Experts of a small language model: 128 experts in each of 13 layers, a variant of Muon for the experts.
Below are experts of layer 8 (counted from 0) of a mixture-of-experts language model. Rows are named router (the router's row for the expert), gate (a neuron's input weights, with its number), up (a neuron's input weights, with its number), down (a neuron's output weights, with its number) and show model dimensions 0-127. Each number is 128 + 32 x the weight over its row's rms, rounded and kept within 0 to 255. Numbers have three digits each.
After each expert's rows: a language model's description of what the expert responds to. This comes from a sample of Wikipedia text that the model never trained on.

# expert 22
router:149095135160130092102087129175126159132102084108102133069142132140177069127089115195142122128145116133162144138121162165108185077134086141098130081100146078124069115108118121129112103176132109134058124141143105133126086082135211104069153172155135147146092141124081097133147151128151105144104075164117117090111158119142110119183072062109103147057159158072074177119137128102104073096086
gate1:129100194119168090122145145174098140132064129111125155157201088112083082083135132154085091121189158118149135154063154123139189082072120120154112132165140091120152112140107143190174147150121080135144157187142160134139125160136157077098192129096150101136079135191144167066128150112179140131157103161077116145128122095087132119116097073146135151087110116095115091147075109119099132061144
up1:166177138061110128157149146163091092197149126128114109137108140164126096143157095178128081142128137179170172152090119134109148132087149139097171143130065140164128099109155126109123107140110165107126148116112153087100120164115099135119097172038163083085126084175160086108205132114135183156167142124113150135075158134118187123084116128090145128143099187128107156146047110150194065155122
down1:121118112158085103114125115060175126059119118095114086147148148149157107062161141094101161175125102093153104108131071170160124094046130110160091142101160118118118164110091086128145151129122132106166144085126126075171091116145133170161095152199126107157066118100074113084141149146169114129083117099127110116167139159115141154129089162051141104172123087142080150191129185154190129117088
Description: Word-initial fragments, negation

# expert 29
router:143116179111134108111128121092104141150161108139084154183140123090103120173060093147185100134112075127144155112139079107126168052160116161096180144129130165111163151142104134085118099131123137152146080079117128078148143125117208140108114123097130168116091095150161139128149137207114062171168126128106148190154161096182081124068138107168134174089123149135088072099099101112078167083155
gate2:133057138103124080096101187188141119098161070133104089113144145167099142128154140140146149096130111128145167147186160090158126156137100173132166148109109119116141102112150157113152135151107135142140151120142108147114122087046150133194113238118141122146125150073184113068163118084222117119129117119134134142171079073114086107143124106119128191066162094118176151140132111116066155123112
up2:151113061101140136129141199112165139160115142116111180096146141133151118143130156120112143098164126123144135136087118141090114146117126103147143116123124133138143195143138083159058192132122092116126108143152129108160111219178144114042110054114060112087090116178108072200105054146068113129137116158102139127142197202103138134128158127176111053144123132132104132153137133127155111146148
down2:065084072136179175148177078125072077105110056139073098091127148136086126097175183095171145178093104151111152206100113148161123160140121167165118166084130110128165094118122072091136097074135096142076167162136131182129128145114141086148078142147138129073090161157129090087115136098156131120191166128094116088135145128118146124099108144133108121156178162110166136114147120089093163156126
Description: Commas in lists

# expert 8
router:139086071111108094151174074207084154141117114133128141135135050095163112148146110152072140152076101157120120142135114131133148094171103114187112106079078118153125126184135134163113126129071145168143095105147097173143105160160076125163117120073090151112148186118208101073123121160112121152067120132161084101115088121181105129076133178143074137164086100169106162134161111130093142092130
gate2:142177156071121088125165193123095149117118100110160084120132162149101079081094087180185150116107147130109126156115071159104122146070117080097130092062148107144196156149116172125204073107154108166187106137085136116124089092109101075148181105138102123127076120167151133137162089156135124113105117068145171142106095155137117138144129080152127136083136110138133185101130120172094149060096
up2:132129143127176061163077141135136149123132113126094119132176160152113224170182107131145098099137153120121175122116194075180100137203137175102155159182136116108052135086144098139106132143085102105128112156125147071099133187154110185110093150088150109160128106104127084153144134109165136129080126153066079120175093146108113184125094152091150077187135113113105114133110148104135095173154
down2:174104135182111114159123154118108186116175113115079088175114136101128153177085141140140086157072094172127117117125161151164081102104129141087126130110147194166101073122113087163108165115119102153092086107084161127181131117146129139155149161127129113161103146067070119092176208196123140147199154124155158123099140153109072108149115113152145097079159105122194055125111134141087108165120
Description: Year second digit

# expert 30
router:118111146195156174169116133146143171127202114091124146166135120134089066109111116058138148122124091144135118111135153134153140124176144136164114106109088153097178158175074106112119097135174069100137166104132122139174109199144129093131114128137181105071143094053168144075108079089143146105092134096121076137108109179158126113103185141140146122094098110137159116139192177076111200087111
gate1:112150163052120170188181134130154149098129166134097103161134112162120084148119185123160131162134073149123145099117169085128127153161154120155150144177145084128122110170139163109135143191077081096124127148183187131118122148151182139140151137164122081128146151124214099081174124103174197119113101191109095145174061110114110148099159131137112131112171179140090092130137134120132165098052
up1:087123140125139165155123137120132119100118115152106167162167044116085103163139119071107143129116076136121061147120203098125143083138134143181081149137142152176173114173166139147184123106109079050132139089109179099141103207148165150115148119191161111114115159121194138118137154086151146086124151168126120105188068167110079148108144134128110089139110148171154110159170157084119117146077
down1:122126103117138095083099131190126124100094140175105064050098090125139169130097137153100153107144191132087156095117060115130172166119127091128100099158100130185143152105081140155112162151128118222126078135147164154134102125156121093114080120125150112184167075166084145114188104182129128092136157142139109169096126108085133096157098097145071110161193132088132113127081166097184109142132
Description: Name-ending word pieces

# expert 54
router:122142139157114085157099168100133162148121087121114148215119142134099108109115146104115138159087089119177108163125100141126150148196122181118113077174100094129160081134134150128074088148158135119175160148152150121155094140118053093096065089108158128105177122075189108134060113060105129116186143116128140191094164147134124161101113080158144124193069109158094155132149152117177152105095
gate0:073150142171117079089135138125183138119127083205104131178124158144126082157138124120081155065119070163061148140130129049164154125085087180162193170136131124130086079091144128112176155089068114092125153117155159080088124125149089114105139140120148128164132142152116129098156116077142124119145120095124185215130157184095101155129112147113159126113106127137146115056181147125141168143128
up0:173084086115130130111080111154079153134106148098131142094104110133168186124169100122174110154157176148211123058134148172136081093166181108131119083123170149084133200151149091114096088098164114124126071110168150173160113104140141164159079092163101170130103111107139097159119084188102097098149145167160082084158137109126124071117170131135072129146133149100134164136060147126146078115132
down0:092127117072124083095147155141100074126156127169133132078116118082109077133144111166126164148130180094069156194123098094146041126137075086123107105139109137087079092178193139175131116111097124144142160129067142142086128100102084104105144124122086187080125178130070147108160193094144136119087112111094136129137101138046120139171122148097122153137103102158077096116168152160136127165099
Description: Institution name words

# expert 41
router:128127104120174182093185125110173125108107141118103120159170113170108166120128112142139119097114146085189141157098153197181137084131166119125100183137126209105153128142114114089083171096152108095150148123127140167184148101159100130136126125121170113112127133068144142090071102105149128086112087095128125170163199147113145101190157130118194163199142031190166155138125105126135114117115
gate2:164087119117131109150100094108107095098167096083102106125180094146154163109152129178091143173133102134124097151145123119089109113165129170127120177131072141140112145098123083084149177090065055163121121116120163119081156088142182169157136181170139132140108188122046161117093135137176129095147078168185194149187117135109103121151133142149123133152085055154095143141080165127090113125177
up2:172172128136149107149142187091206136060145131134095135112158116075165120084095086181134167173099090101101110153072106114132157148136113143116146108111188083108134209181120109097101136091112074094194102083174157115161132130162150089115134113152125120103152122109059140061092140119096138172145126142171113079147121177131154115122081062154132144107097127138127143105126085113064092125137
down2:125132116154137119144051077187121098160071145173133176128137138184111170192080128087103135107149137157177157119172151132085122101119133144116151114104132104178141043114129108141144155172133164125140141178143088139089164115145130173088062120134102166128100208128119136166167112143131109098115106077142131136161132084128096156098082138129096134101138211088100104109159168157193095100075
Description: Surname vowel fragments

# expert 63
router:130091128148161167125198124104152135142097079117084178189185132178115123128132124127141132066136177039160122130148108125116181113077189105175151113128141161147158150085103127136135119147115138107146126146121141160156128171117181116200162090145078172075088123112183111105147125141129153164141163135090102110146152159153086144158178134161148167136070071138165170112058140082115166174120
gate1:090119110128114135139168138150124111111069136176151169155151132140114134131172097144171120196112143103116142123118143074191151165108159164184141135119139138150133132172143124131151122117050172104109127105135107146058151170116069179175168135096109142080078146090204141121121116130170144143092116141121177158126148146147112142060192192160084072131138129159105192092130089073105098070148
up1:125139212072166124088164144075136182097169087112120095075120142117084167109114188157106188183108119196094159151141143124079158080108118087104142198116135119081161157159118082099093154081168086189162148150143139098163109080126164130120097124139106128140153133164071152115177127112119140142117150136117114179119124107134162159122103185119142154162108094109155113153145168162202147151112
down1:150104104142116145173110141142134099116098095173152160110173109109144063153118068116131138107138137137145045164149087121176052172119156160108145078153138101151102118102120154149150083181108129039062125096096135143122169110121127167087148147107161110143059156113141146099110167168127138077138160139176132103100131119101101104099163125093070120069068142169065145119157128056113141095140
Description: Word-final lowercase pieces

# expert 2
router:122098131100084181117112133061141140137090141093185117173108168151193151144196132121108129152044137129144116172132124164152122101183105083137085077134118131069128095117091149142068130097099137079142132128142066160101193128072150115161146112125089086127180119136135125157089119062175143104106108145167100100195202138199119099137158149125128098109120138108101076140153142154117107122123
gate1:131115141079156099123087112070161129136105115151160111143128155075138135120168160065129149137143096097110121121101129164106167104129138077065110134099104083072148173098105171094154106169063101077135101109108153099127138117071113089112133099105138123113153086184090163135161133121149120101134091133162148193155131068122113217138125146037102160091126071088120091145114204161143115135174
up1:174122119171107154147162120146083151120114131148142153119143166094107160192173117140091125141120144098116191067151142104164104120172063125192147167113190141115138132160190177120173089137163149164139041091155084088146063134171142107153054138119127133100114162096112113108052068097114115111163101116166129094087111133113084104124133159134100123176099165141123164092105151119130142091171
down1:164100126180125152124074070110101097119161073117124151125200141103101151096132147151101106131064135139142202154122099169141113071124059118115122099072104107129118100091167116102141153141157134147154089148089133112094119154110138181106092147083157132123205149139086126144129082131159138178156168161071153147137140220098109133124092139107173138063160117155065130139072157091090130117098
Description: Non-year number digits

# expert 58
router:088145146143122091172106161158088180116159179116092114076119186167055097174149127210093162157071135148124126122099099120069088079133097176152124115178174126114069120197152207119107126125083141090115116121088124098135125201177173157105154110115124094157119091146144170120071136144140116147141121158181132078112106104144119109099142144127137168103167125159083174132126098135126127147118
gate1:123135139082140075084155126112143140166144113120176166160095128095088171140180086092082167080155138119129116098114102147086138143152140100164148161129125064093128091125122124098169054193088144138085112113191118091141096106165151148120137117117156118107133078089151157053142106130112099091131168142175124130152094145105120183110155201115074098098128095118172137170106099209207132129137
up1:116179096124071131106153127112136117136066089098164098149103156111093139136161119136087165103119112154161105157138157102170100073123060150113167155149151068115187113159095128069174129155149118105097146090083101077139110106083152161152123158184126045114113173045133154093122097141129138155167134174123175124197148118110144138118114165105138109055068117136147119148109126137152080165180
down1:079113138150080074098187115139101111148126213132142137113126125147112130116125140107133119108077174121201182152131125132178079113098166082094100130107152057138080170129028091152139169140174101108130122137139132122090129142133117114095134118136094094091144170147136106145072211123157104144167140076148141067157100154123167188153113123130154149151122127083156178097129141141185146185123
Description: Single-letter word starts

# expert 48
router:160092093164131103080166153120112170121136135143130131152113108079088148147052105178153101111131079134144193127140089089120110072120159145073146131146139152168144119103104105099126112099116116109171115082127125115156108102133204120143148102088149116114084133168127114075142110160134097157164184091073186215144129090175103121059079122171115122155149097144160089161093090116050168099132
gate2:146164082117184117117061105118162159158128146097189127135153119132174183070116130118125122162137156160130111187175156114109097201146114100137111142110087195129064140162151131158103141140189146102145088161132110172147108062145102139113080073148152104165113128092126159140136149118103181123125111098144124073097081105182102121105151142193157104107146067122146189101159162101067088148149
up2:101125121135124154129126173125119090108101099155106103131115138148087106155167136114150173133170138113132136110088099134147122121064174185142146104120218094087151174169160109136170126104081090148086210170131099077102181124102134106126169154143090153164164142167138099082124058132115098120142137208142081171165141110061159099172110110067065118128103154164097108131119067121148098132115
down2:169075114123112141120144161088070096146138181163137170142157161121081093188088091157100090099073150087159125147099075131119176080122155095103164118165146116124153140154153118162126108084186125116172127078174109124088118136108200130154153123143128115104157150124183201140170064092114141190136139104063123158104153086165080150128101115092089126150115123076105095120072125156145142086134
Description: Commas in prose

# expert 62
router:105178093127124149101191143133172163130104153207140124141136151107165183112120071130170183105110150127102169108178174111156125146173088076130120079080139143123135148086137121174137126181095122116162123144146158123095107201074106159147170083144200145159114050102082155113083103119086098118135117098140099128118102128165108130120161128168137038111167137116101102089124140084069119142116
gate0:134137118083110140100118164135111139146103052085120143130122156109144118057184150062090098120131108123133134150134140149126046072173136141149146122224148104071157104087112102147106130144179153133101191166161098121096102125120197138095084127140119076093177169150147143152109166120129093133108126190081094119152183150141168146111163120113134161153159143164108128150172107085151154204152
up0:106067180149135131158136138094130108098108177120125101149086092166130129211118142174119116091154135144141133159055075095092155116053159114139069143082148163113154104173130119109164171094132120162170135104094120204082231122125086139090158133143179114126133126134149138082082093123082137126136120086120120149131158067095088169176084122147105103136114136089105120137084101166144152119108
down0:105134111116163099155122142129138138116189096116058125201132123135105105133139110155157113156150149139118123098155181139149134155075182144107136111152154187080070136177141144041168159063161073151141145174091164062148056079155086115108189146125061174178089139100100074176142147137116148099131138117163078126087135166145124063126123140130153113127167137111106112129146124118129144154153
Description: Year middle digits

# expert 40
router:179128135144081076104130146114141146128159131135161169060164112161127165159163107160130111093217072171134218139133110100136110171123095118121076129108141107166093142104079097126161168071040111143161069135099111110133120091132146121128180080147138132119099147154138114073109083082131062134136146081088120085152168114142110097187122108128094098162103131107143096147101097170154162136099
gate0:128100093118120168162140105113137139108141064156074153144120049137048114060088115110136086112149090148156120082089108133151100167173072157174152136083103138101139129154202129052062102098078129105150173078130136063114123090124058149129166115105110115119153158122136159096118153113110104145120097125133095164156106158160160136117117144135116119145089155159093181129117152196146179171130
up0:102053159126106151145127108118135150130173078204041156137147070156047109124098127183154111119117139098103079122128156120158134140153102108142167168128130113119173132116137062091079137113136103130112170118113110131145152122127069176125167171085067131162165167114131138124098136110128108143144168075125090162114158154194175114174171119117102144149119140098128191113143176171130202139176
down0:112127133098141138105094158130100147129084134162107151104220154099126111208083139114111120076116170116120151109128140117159085153081158123121139096127171114133091151127107108222156133113142112141170072108086126176140116194127135069150071124113191174147137140078178124127106122152155091218114137148120118097150144141166150116156223119151086130149179150121155105135107141058150131121155
Description: Relative pronouns and auxiliaries